Experts of a small language model.
Experts: 128 experts in each of 13 layers, 4 picks a token, a shared expert of 64 neurons.
Training: 490M tokens, 7477 steps.
Below are experts of layer 5 (counted from 0) of a mixture-of-experts language model. Rows are named router (the router's row for the expert), up (a neuron's input weights, with its number) and show model dimensions 0-127. Each number is 500 + 40 x the weight over its row's rms, rounded and kept within 0 to 999. Numbers have three digits each.
Before each expert's rows: "comes after" lists some tokens at least twice as common just before its tokens as in all text. This comes from a sample of Wikipedia text that the model never trained on. Tokens count by the router's weight.

# expert 89
comes after: " in", " for", " on", " with", "\n", " of"
router:473533519515479530539493500529473540498477523466461529434515550504498510543503518510529456447456466444506450501552463508503447575524447518494419559538504557429539492609547539447457520508514555478501471501474535565521495490485536466459566538495492547516457499461500408546414484506522593586429486472435554450461546441441546465476517476571544488488494523481532485534558519478492470494519
up0:482558535492518563570538459466461580478533493511532576516535491482469447516501499452515498493471550445490429467489503499531464523453491474480477470468560571502498546456504530518563510487485481452507500465533406507483499469481576541442618455484444500469489480402421454516493471444557557528508499507562514516515542448497535518474516463532549429415552495467543516441502538463528444480504

# expert 1
comes after: "0", "9", "8", "–", "7", "í"
router:447526485544535524522534461557537457479565443561462567511448480518535498471562458488526477519517545411505487454461498473486531505526456512542462469465580493458499444500459436474502456495502437467531541501553448413473543559520426473523431508523484498537595485510470448557460557486428527561445495515524545517532484481543477462494441510492426426467501505450500473494551498497567518440506
up0:468441488527492428447474485517526496457479447531533445454531502459430467510521430540581457473511506478512484497431561525447526495516511519507504463483516487485450449516482498446443462488518501557535462505549514460490494530539412522539523453523510483546548479489451479473523529528472491500497526506571529391541411483444526549459461475570462438412545473469454477548498562582521473416489

# expert 73
comes after: " of", " as", " with", " to", " on", " in"
router:503577455497507469476463472496462564543487544485505507477572578509463504524447599442566528485480502589516535512434519467564464515485401463490490553482437457551529557533540474562486472494476497520497530559475499551512454495520485585446519498535456470496472486510570461511430495454562462542467512455522500457489509469508581502457479492468545520488493492557523481570476579422496529461492
up0:504514503474559455471592458438447505560485512548500432499527491477530528481502521464481573470428515518480433479476549497502501557486511517508448453547472570503497505512479482534484515513425427471466527478410497491510457486466514568493415501494462475538440509413506465483513480477520562509471451542525577458434502429521494520549467600549468555539516545551552486481507584518493458495555

# expert 6
comes after: " |", ":", " of", ";", "-", " to"
router:442531511521482523487475422527574503559469484411509515487537481514525488523488534504487580432452490544456547513534498483501489580587515489499457504501443506522456522544493514542565576429525512539473489476503433533521466482584499458553520549506477496556454543509492486488537481519453502471506553515530432539487518510516546445488416478505511561513548480442447543586594452529443478457556
up0:523509508481498499531522439592424506456532509439511533461492445514485499522500530543466525463451526552481508459490543562523545593506543523459483453461471444556487507483485561505509456503491458399541550542457509475468471480489531492414453485487445548520455488501461474589610530464543491440584541455490529527499506493506511496506470518531463481557547569476395465525520465500532496514556

# expert 32
comes after: " K", " the", " M", " T", " N", " A"
router:514495533496498461504506504521461534467553574534449517533432525523496481398525497480472498472515465478478512500568508475470528492443512458502477426506520478518430530578440526541591559551457474472511495455472537537462449480554523509448480508443535437505499559471539475508499548506582487426537503539541494577516468468531404470530485463508473572512540461477512528547451413485556589522505
up0:547443460542512532477442438536477547513499488474523557493478481517509442474419478550494485454603503514421532603477431443488483484561448596532501494479434525467465522489430510488490502523517498509507506474425523547464504525551503482583512425469504531474534563515520456526484550495471551503506459504489458510559529567514446506491565502451459493477493427440508472479532588524535537531509

# expert 15
comes after: "1", "0", "3", "2", "8", "5"
router:499562466473509481550452455534523461461554473535445438538449528467431551490518536553458560527518535527480529480449471519540543447503490485518561589497493507505467545463496554527496534516545477503498540550440448563470508497484555508546532488622558493461511413494579461514523506417500488502432467481418475500572491504551508495478505526474502558540473405517486481478499575494537508483536
up1:494506560471521498508526512446495459437492487489534455467441503425540532461489496544474471525501503524530562430552484500531403517488461475551520497526441484517484556475557560466547541483542509479549533452453490532469540411416535436548479485416447536387496508530526454483512480510515486482551533474563459460484516512516485472630501562481515521514579517480550512520492566508468508486489

# expert 117
comes after: ",", " (", " and", " a", " the", " \""
router:470459521523491487454525491425507510476514485502487484558544471441549585583520578518540494444437459516514546548497514435481470523529547550522556523490432498517476496464521466503567466520537531599550477446442512556481479539509522491582493475431471470482490435507533505489509497516453558522468507527517522535541534453476560535442432498499520557460536480512475528520582586472584509535563
up0:440466503514451487492486594434446486444466541536514437525439484523540498573515530508571486427471511488518450540487508524567567437485486508467538537493516451476482481469501417520514491493507486578540434480483473455498471541467550459551468484511467485485544477501533492525476565488554532506497528490516540478531461512497585442414468465468531577411461597449569431522526509491505504513474

# expert 60
comes after: "1", "N", " N", "I", "R", "6"
router:531463487570456506496486462540488486494440460490516488488471516521479521430451582464456512464553510482463509548524463504471424403494471508427472511517550475507472493471478560495442470496478477441523437522465563578468460466474553493478472411518504472498471500492522433514510555487547475428450481506519454462528508450444534496473484492558458608542478426520563521509538405478552473521437
up0:475433506455446506545546484544516449461503481467547560522445473445516437488512545494492528461462541484435448581527493475502446473525448523506511502517546523543530554481520443511553567464429466505499554499547447520516478535558534464453488438582490508496516573467451539552531497545483470539468473454530464553424526468514440559547505445546514464528499511568578538494502537458541434437524

# expert 69
comes after: " |", ".", "u", "ri", "ul", "ol"
router:437526425548556501563497509473504483513526467464513502497504472501494446475474488504473527572526519408458543447426533561443524440546457531459529586475531469494454492481475530506494554522573539477497517453494586469528474490438482518503527480551507475493453544482455507513466436500514590543427413451508516512551523489554449474493482435448438475537529512410497530520470576532489449507504
up0:502548583476439452540485568493495575492485558463505423541429543397509522476536406513463494512498583516465509501476573541432474472541503490446478563595463451445466511485468533541501564529430460482514509489548494435431496493552438476508464487507542465505460483520487492529494469487419517519481550501530538513519513529517456476473485461514474481473474456511573466521511572446463527505517

# expert 90
comes after: "3", "4", "2", "5", "6", "7"
router:489537493495520468421578540461537454434542455551435511558431562496532453532454490569507537497530443459478512532531522478510526492491508483484456554484543508434411497503488433468497472494513461520512502452442471533454500494412523418575478456517471480494541546556510449446563463584522471478425499528446523475436496560529540470503511517454535535478433445470539492501494497475498547515553
up1:533517487595553476423527440546465541429458486554473523495571441524560487463480472480538413495474553530521520450551543491477547502447533492532500518579489486503478474530510488434480485479527481543466479470501546456497556472540548485501503466500537550523508502481530471523488559537389527484423568462442463484530469489547457472540526583422465543502542468447498515435523497568493494442494